Below are experts of layer 3 (counted from 0) of a mixture-of-experts language model. Rows are named router (the router's row for the expert), gate (a neuron's input weights, with its number), up (a neuron's input weights, with its number) and show model dimensions 96-191. Each number is 128 + 24 x the weight over its row's rms, rounded and kept within 0 to 255. Numbers have three digits each.
After each expert's rows: a language model's description of what the expert responds to. This comes from a sample of Wikipedia text that the model never trained on.

# expert 23
router:132120134138150140112117135093093129151133157142148162138112163148102192114100155137113154178138163142126136116128141143100102089152108065082121062118165095126128114132113112170121158083111151158083139146125138094116093129124127134095109104111102132130115114131175120124156182123129150150
gate0:126129115107116126113131121125066110168115125110160143131106142126100102147143101119160147125097135141153140181094115155142141095107170148148120103134120137118142123111073120084116134195087103145126092105160148130147124158101094195134135150099120108109132113095134139119106151160120125110
up0:121139100105167110188082134130144199098136173148123094124167164118153184109125128117082086100122099151129111111127131105140116151105116143109116150114134135092091117125133120190109160119122141127105125165101091157124135161103125107127122136172135133076116111150121109128103109126123126114
What it handles: Single digits inside numbers, scores, years and coordinates, often in table cells, like 1–1, 7–6, 72.95.

# expert 31
router:127134130153155117128164131079115117152174153141124103128133134147131115070151126122148130102132134084133105131115133163141108121102140154111080073098140127138133129087143156188157144072128139144142094181102166157130115127117147121167133110169112097185130126125125115149155139113131103109
gate0:184117158123127122148142120141091098136119139176121122129136129101146176088137110115155086157124153080165142124109121147100144140217155106135149127113122089121066109100135121165167117141138120163117141132150162130143088144131138128108125090140140181152137089157122142109097146132119155132
up0:116124160153163144122165148110140088151102129136164132084099107162090112126113141129117169123111139132132105124159120133103141095102119133097130153120134195155151168108146130123076141126106145109170119143158158146132117122117116124116108152140173082119170142071150128147133095125125126123
What it handles: The conjunction and, plus & and or, joining names and list items, as in Bosnia and Herzegovina or Trinidad and Tobago.

# expert 38
router:117155092146102149165136155156124142153106093139128131133166113129138117152148102126106174153125148149146160136103120094137167136139075094139121142116160153133077148129097191098155157094140108096090125139117089135139143173135117126147114110146129119117129130140117140148116122103140107093
gate0:118149102144156128157109122133082157162126132181104137107104102134096121113122136129143115121132131121184174148145105124126114144116102150074134125094130159173058159155122154150108142133145098136130152127087148102121117117128171110124168139138118116127108126122095135125169111120123150129
up0:116150091138114072175129109167087116136130110155112137141088123101125097108117096084108140140113133141152133097166116138126127171085154156128168158144139093154113131173121117135111131138156115170124114156126132134097096091157123161113135089166095084137132133141163127138144163090142098154
What it handles: Common adverbs and function words mid-sentence before a preposition or verb, e.g. based (on), also, only, later, to, as.

# expert 34
router:153127105160134118091099144141160099161113158115124130130134162131135139194110115128157150123128097158097170140160111112119126122132156163122112155162138153109145140139110138115108129089144127145159078101146124126161138108106131158165138114142110130151137138133180151129132167149139172179
gate0:154151129115158152146094141130121089171138154107138165134125116124109138114158152110132138135127148124108164132157130135117146126091091094173096126169128139112166147150132172124122145120121081089137173099151137130135131124112121089072138088131143158074120133121170141166126165141122146116
up0:067148161125128177126132127120145117144067136122142143121101165114158166112134119134098104154169194138174083131098162123144155121153133110151125126134126157081137118127139092137136130138148144121150138134180149100110154172158146139144117104160169135118136122127127183126124128160131122144
What it handles: The auxiliaries has, had, have, plus sentence openers After, In, On, and table pipes, "the" and "=" in headings and sports stats.

# expert 63
router:130138131136133102087130141103068154128134084190112158127117098094073133140116189136105142146142141121170124070115121083108139091139101172132104079140144091150071174163133109176147141145100130134143176168144173157114108131115109108113161142101114136125151115126130117151144102144142102175
gate0:166126111100147119131116144165078096094147128116159175111131108132054131104121172124085138161148116117139125105140094110096140105107091120088139132170102113145114148129148104115153138129121112185096155118147156171116135124080163142117081143101145159154123121101179112105117106121140134144
up0:131148166110101169102139107098120088092120114135097131177136144081123152109129201137136135179101150158131145137137108098120149123126125140127106129128073130166137147144109137169138147158138095132104152108119148147099134137119139188111127135102115135137118125166207147119143085119152111147
What it handles: Semicolons ending taxonomic synonym lists and infobox lines, and word-ending pieces like -s, -y, -ics, -sions in prose.

# expert 27
router:123141108094146155126099130146092150111114116146149146126136137134127131070138121128110134111126139138151124136112142104149148148135065155137164156163121125192126145075115115148073109111163105116123117199114105117135162119120090143107160113145150107162111152126119169110103128112135137135
gate0:175117166095111101112134088119118129173109148139156126129151144154152134126094129102147149133123144090099102127177136154137130104138136126125141110157149108114119103094153134121159117120139084111112149130166121092160090156125109077119134151080136106137146134106098160114067133190124146110
up0:118088172122148154100157178102127112127154153132138125140166130134131129133101137152130122137147119140132117104144163119148109171149149139147137115058111140112148060157121114152093128139135077098107100146119150180155136133116186151174085125111109118144154165137109125137094139115151122097
What it handles: Forms of be and have, plus modals (was, is, were, has, can, would), after a subject pronoun or noun, often in definitions.

# expert 44
router:119133096115125147089125157088146133194125144087126148151139089108131105111131116141154096102131120112138110081131137155106119127142141148112154147111167142102115125155101162166100142068129146146150120109147138094088136117158118167098090101090139129123121136142111086146137116201141101155
gate0:120141111119132114124133097141126156164128155121086156035141144105116089124114121115131137144127114122109158097147111104124141138106126149103141145137152128155110149131115144086098150136120131157132147138111116066141161128133125149096123124089097129129101105148127074112119123139152138111
up0:095095128101129121127120137087102134145129123118127142132103112132124101146128129126118129139121082114166136142115129161127137135125156178114146125119149125084115147122152131154141111059129175149109079113142125135090097156125156107116102150137178103156149118121156134129085151130136164144
What it handles: The | separators between cells in numeric tables of sports stats and election results, plus semicolon separators in lists.

# expert 7
router:132146109124089155127153143150115142136154150096125103171129151112126141126136132120091138095142131087149136170128105128139118134124134153141150140103102165126127076115115152056110111146158134088129111126158100114141138133138134082149105131124119123107137141114175123148086132164128117111
gate0:157141105154124111115111113126131105137128108099101172154112135173133183164147160162146096084130132173149123149138130118149142150105174132139134124112137143110140173126113100142100145122112163138138112093137117143078147109108132125143210144144111090118137122096082140124157134104068123081
up0:124138098147112148118126103167150112140088137129119132151121121150167142137126149097086138098124103148128163151122156175150092143170150139136135127147128156128116104119136141120149144136146160137122131126142126085089128157142149172152139128127118134117120138146139105151106086182078134115
What it handles: Word endings and nouns about government, politics, military and people, such as candidacy, expired, Senate, forces, father, investor.

# expert 5
router:132164133138122090100109140155087123109121168159124141143087099094127146144175127119106130105131138143128128128112113131125159139113119111134144117117157087122183124168122138099109108164118118125106124152103122148168141131158069121103150126112132123095146146126165124126148102105136091155
gate0:155160101172097122123108133134121124154130154133134123085192146114136132134141140089122095145106108159119170108131104077108091111139095113125115133127161111138146107114115130147103148141126105120151100111133124127160140083090125156125172131130101139093139167143126082134117153127111144175
up0:072143097156102187142103077131117138083093135123143114127143151119128140134112119126119147100146153109159116120143106093102127121145148133133134123089131139147125162109123146155115159159165099123132119129126103137141130101126098171142167119151131134089112114144145157139067175142142149117
What it handles: Sentence- or paragraph-initial words like In, After, plus word-initial pieces such as In-, con, trans, inter, Ex.

# expert 59
router:113135149116121134170143144161123123119126133104137092142129135154127155124094136131123164100113129102140147120141127111128105161132164170092123145102097136144163065102133104117158142105158124088124161102132176083115104159127127136168148117128109117173131102125159127115147155142133092121
gate0:090144117159136126161157170146132128169116092141147126120122078163140143097085096155129135140089124106181119119124087108096129143140115147139121134134121136115098127141131116138139106113137143089110131082116177062131093170126101151146155084059138135148145096100144089155138131118116143136
up0:148106089137121139148128102149133168126135122087118163088103110110102118142118136113141137127127109089118104116150110134098132110125125090135150106088077147135110112164123111091140105101099142112117098124151128106117126158141098143112104099108136115151131167127111098152074179096105094139
What it handles: Words in American college and pro sports names, places and stats tables, such as USA, York, Carolina, State, Duke, LSU.

# expert 2
router:133159169095123128138114126110152121137110147150122118085132160111150152093162190120058155133169125102161121060159086100112134127111133109102159134105137116164082110157161130160115151101101126129131145133092138140111140122130182088148080099108124139073096080128126158140140095142132130153
gate0:180137131074132142106132144100120138161117102128108133089136140089145092103130132119119161159159149124140154121147133135093147147076080118131157174105129108153137135157127143110126127146090153119130142146153086135133132122071141115128098129133147152137136094115140177080098135136119128146
up0:125137105085142127130116132117148105158162119146127157125108108161143119150096174113068170106143175158157139132148169127127124137180160130136113206144171107190104121146138123119110133118122116120143163087113162115109112139107103128081142151164128143126133109104112121113153113144113136122
What it handles: First pieces of South Asian and other proper names or words, often after "of" or "the", e.g. Ker(ala), Har(ry), Dan(di).

# expert 39
router:148073122170154128116125130087159138179152128083128176109094070154131128092129104141127113133114148130096105157126145165153123167119155155159115122125131140089114128100173091137161128133139154166121137136105133137156122111132115113146150107159089111183125131133078095162165186097136122137
gate0:116123106171149085146146112122104114145172140105090114136085140111148139122118116162167116140136144124135156139150119110106110131114101125134145161145130159081106115090171122175112150171186114069161136128100104072158123143110113163131145074093148133102158121181127129139166136152138133135
up0:116125137090119125098124096111110131120159110076096120137128149158150101138071113154140115123149139121154085123122068155110114085151101151133130145131135166145129132143166115132157102117140120120124119097148129136150133120170143112133078120135173191153117133129098136151118130096124181132
What it handles: Colons and bars after infobox labels or year ranges (Born, Died, Website, 2019–2020:), and "place" after medal names in sports tables.

# expert 24
router:115133120126164133155094158151099125118160148162145086117158161169120153090172132118074194149148154117185127163111142166133114086116137122108106138103176142122161148075105153131159159105129115099127119140131126179148093131136131056165096141140121108151125169127123163142144099114116153086
gate0:176183099154117106130158110132122115132112136076104128081134135118157134141163156113110128124121109131127150088112125131096129144157117133139123155163124098147152125139113143108140109131117105086149127150150122159183158124161154139130134142135149118148160117099136133123105121139092086129
up0:140129085138103124066149144141126099113148133150099139133088116095108119136144153122109160122122118159116125131120118147082148133154142125141097123178139101157143119119095124079122141133103169154118165166128093138178136144090105103121100129123122127113126105119153130130149138199143090101
What it handles: Conjunctions joining words or phrases, mostly and, plus or, but, &, slash, dash and some the and commas, as in random and chaotic.

# expert 33
router:118084110176139091083134107113149129118163110114137151157115118132115106134121122136188146119121115114085161161114123116154122139137153187137086076102112173100138141119144112134172130161087149126138176137094140141129125107153116146120128148123089115134111091126142096090142108127140126128
gate0:109120151132152108157079149135155122137108153113141156112146098117165098186114099137146123094142141094093115091171066133117143118135142150123115118091136090176138104079089172132177137129136115139174145108155151099093110160121119151163164109124127122126121113114119128128131145127090097113
up0:088166104168130111090149133155143088102100138110159135134093108130138130140149126118160119136143209116087133108122161141117143092136138129121168126141152140137126109109121091136127121169095113154138142111075161159109142127098171150122113137149131113112116197122154146091133116178132139104
What it handles: Line-initial hyphens in bulleted lists, plus degree signs, colons, bars and invisible marks in coordinates and infobox fields.

# expert 42
router:130097083152180142121116157107155136159116136121118133156134134085144107106105108136105095103131109093105120116128144134111099137151153089113140125141209166083115119093090133175114160092107123141155111096130116119113114113127086151113092161105162134113119120143107103143131150145138091169
gate0:094098145139168147136107113119127114118120120116114113113111119142104141166144117121143139080154153116134131111124157104133083108137151127114135116095171121066088167116079140129166096110113128134055136138172184106172117137118124113113163120114122159117135156091141108129095140143139132119
up0:114125115129124105126165103136129084144145093099148168141120129127131097154084133147151119133119106117071137207139111092111100120161152150109171127167135129110152160108105156180135083131096145108137119113115133099148176116137156141080112122173148127103126157124102169141142143130142154114
What it handles: Pipe separators opening or dividing Markdown table cells, plus semicolons and colons that separate fields in statistics lists.

# expert 20
router:147112119128134077136110123162134136170152098145137168140110093103119126127128138130160121139110130150127124177124111094133125136128145158145131131138101130131114112104131148125091153121112132143130118147111173121141132121108120173144171080156082107092115094126111142164111150135123142144
gate0:117170131145170142145108112104076139141121108112147099145090110139137119150131127090172133147083150084121110135152120113138153115125143127125117102155146181102122118080149132131141121154126146049140109123153108127111150161107132127129098134159102077161130112124176122118123084126130116110
up0:113129142150133109133102146116143139140128104076118133121150077125113133111146156167124137131126140162096162145102138163109137147128121127168151118143135082173172126089125151120142110129139125119140129086170175142123161162114119125137123120138116117107150125136096149120141160112112144147
What it handles: Units, percent signs, colons and number pieces in statistics and climate or census tables, e.g. km in /km², mm, %, °.

# expert 32
router:125100086132123088124117095108124131145140139113119126162099079080132122103141117147150128117120141121098106133121136147142103159130177179113104103112134103106163136166160072100148108145092154172143115165123122127132137113146106104113105159176116167187112112140117103121141159104129107120
gate0:146118110103178118068194171119135123089132131106146137108094139144116116179104148118170127124158131127145092110150137123115136135121141127119132130139132138135123159200133108114132119123111136173129152132149180138091133195165146099120129133159110132164137081106151124137152100135154128120
up0:165125095111115157167123106098101170143141143106128141135177118087090112107108114107106159145117120131145101128111171101118124154088156151085139132167160171152114065109115128147151105117158108128124140127109126198158104127124139093166122125110093113071105102143107098169134075101103125140
What it handles: Field words and colons in biographical infobox lines, e.g. In office, Succeeded by, Date:, Born, Personal, first.

# expert 57
router:127131152127165134133126143155169145129126148131124118131123128113102100174135191137140123144142093140099123165116146126102127146139149159111113135092117074121095130108114124150134180162151136136098160125139125130098125129145153138136118155108110165148211142138119144144149129160140093100
gate0:170160118127121105113116122129095166122125116144111149122153125124109118099149142105123098136108151085132134176084168120122121088097120104126130130110152112135107153162132175161121159117124113121144123161135136097131134108148075145126105084096104102125131085146152096169098154163118136111
up0:117108095159166162110122136108146108079121156130147106092117138157093110164128153087162133143118127131106151135143134185127149128072146134077073124152104170118120119111115153078128152130109133081096129179140150141117135111137112102128115135149122147108129169102155116112067134100135121140
What it handles: Single first letters of capitalized names and titles, especially B, S and M (Bard, Biziou, Baddies), plus some lowercase word-start pieces.

# expert 51
router:142152104116115142120109098092142139117129132151134139107145133128129190118104175118145115176131131094129128092146096111118147100117108152121144114172117135116149050120132142156140136123129134060091137106124122103108088143132144123144127085082107115123158111138195128160059190131146135116
gate0:127133097164133097134112096172120099177142131122156076132126133167116137112106133131124142117106107106135161080149085117109111118118129128134104081120090154108126159129146122143125177094144135165103127100125117141127148102132109180147072120115101109134183138167139158140098114099133098124
up0:153135112125125137135127118163142132120129095139068088167126140105143115118134119127128148117150152117097161075089108103134115126156144136134115098096103097107152158145194101163127144150161113198117154099132176114133124116141102166110144135121127092155129102125118149166120146123123084125
What it handles: Digit chunks inside larger numbers in tables, populations and measurements, such as 1,713, 147,538, and 7417.

# expert 62
router:115118069159131141131152135152135134097103134143133085122112104139142122073122119135127111125124076143140120088116124095137107122152105120115118160112123104115146141085186134124076177159089108113100137171099097152147126107144125131170141158134109081083104085133112114091094118134137130100
gate0:104111104141140080120146104134175105130143109189125083140157133113131135106105141137095132105157133151159072100117142128147145135155126138145173130105100107131105166121217123128126137141070162119107093120113128124180068144137124139133122143113116125176094091136110125113131129190137127128
up0:128081126136155129127134110097099154117171167152116143117103128122097151086117116136125173131154151167131127083127146111141115138142106070123065130099100135130095137083148158173171093107095131093143120162136084106133097095145061094134158137070108116163102086139133133105136144092136146106
What it handles: The dash opening a bulleted list line at the start of a line, e.g. "- Afterglow", "- Preceded by", and leading row pipes.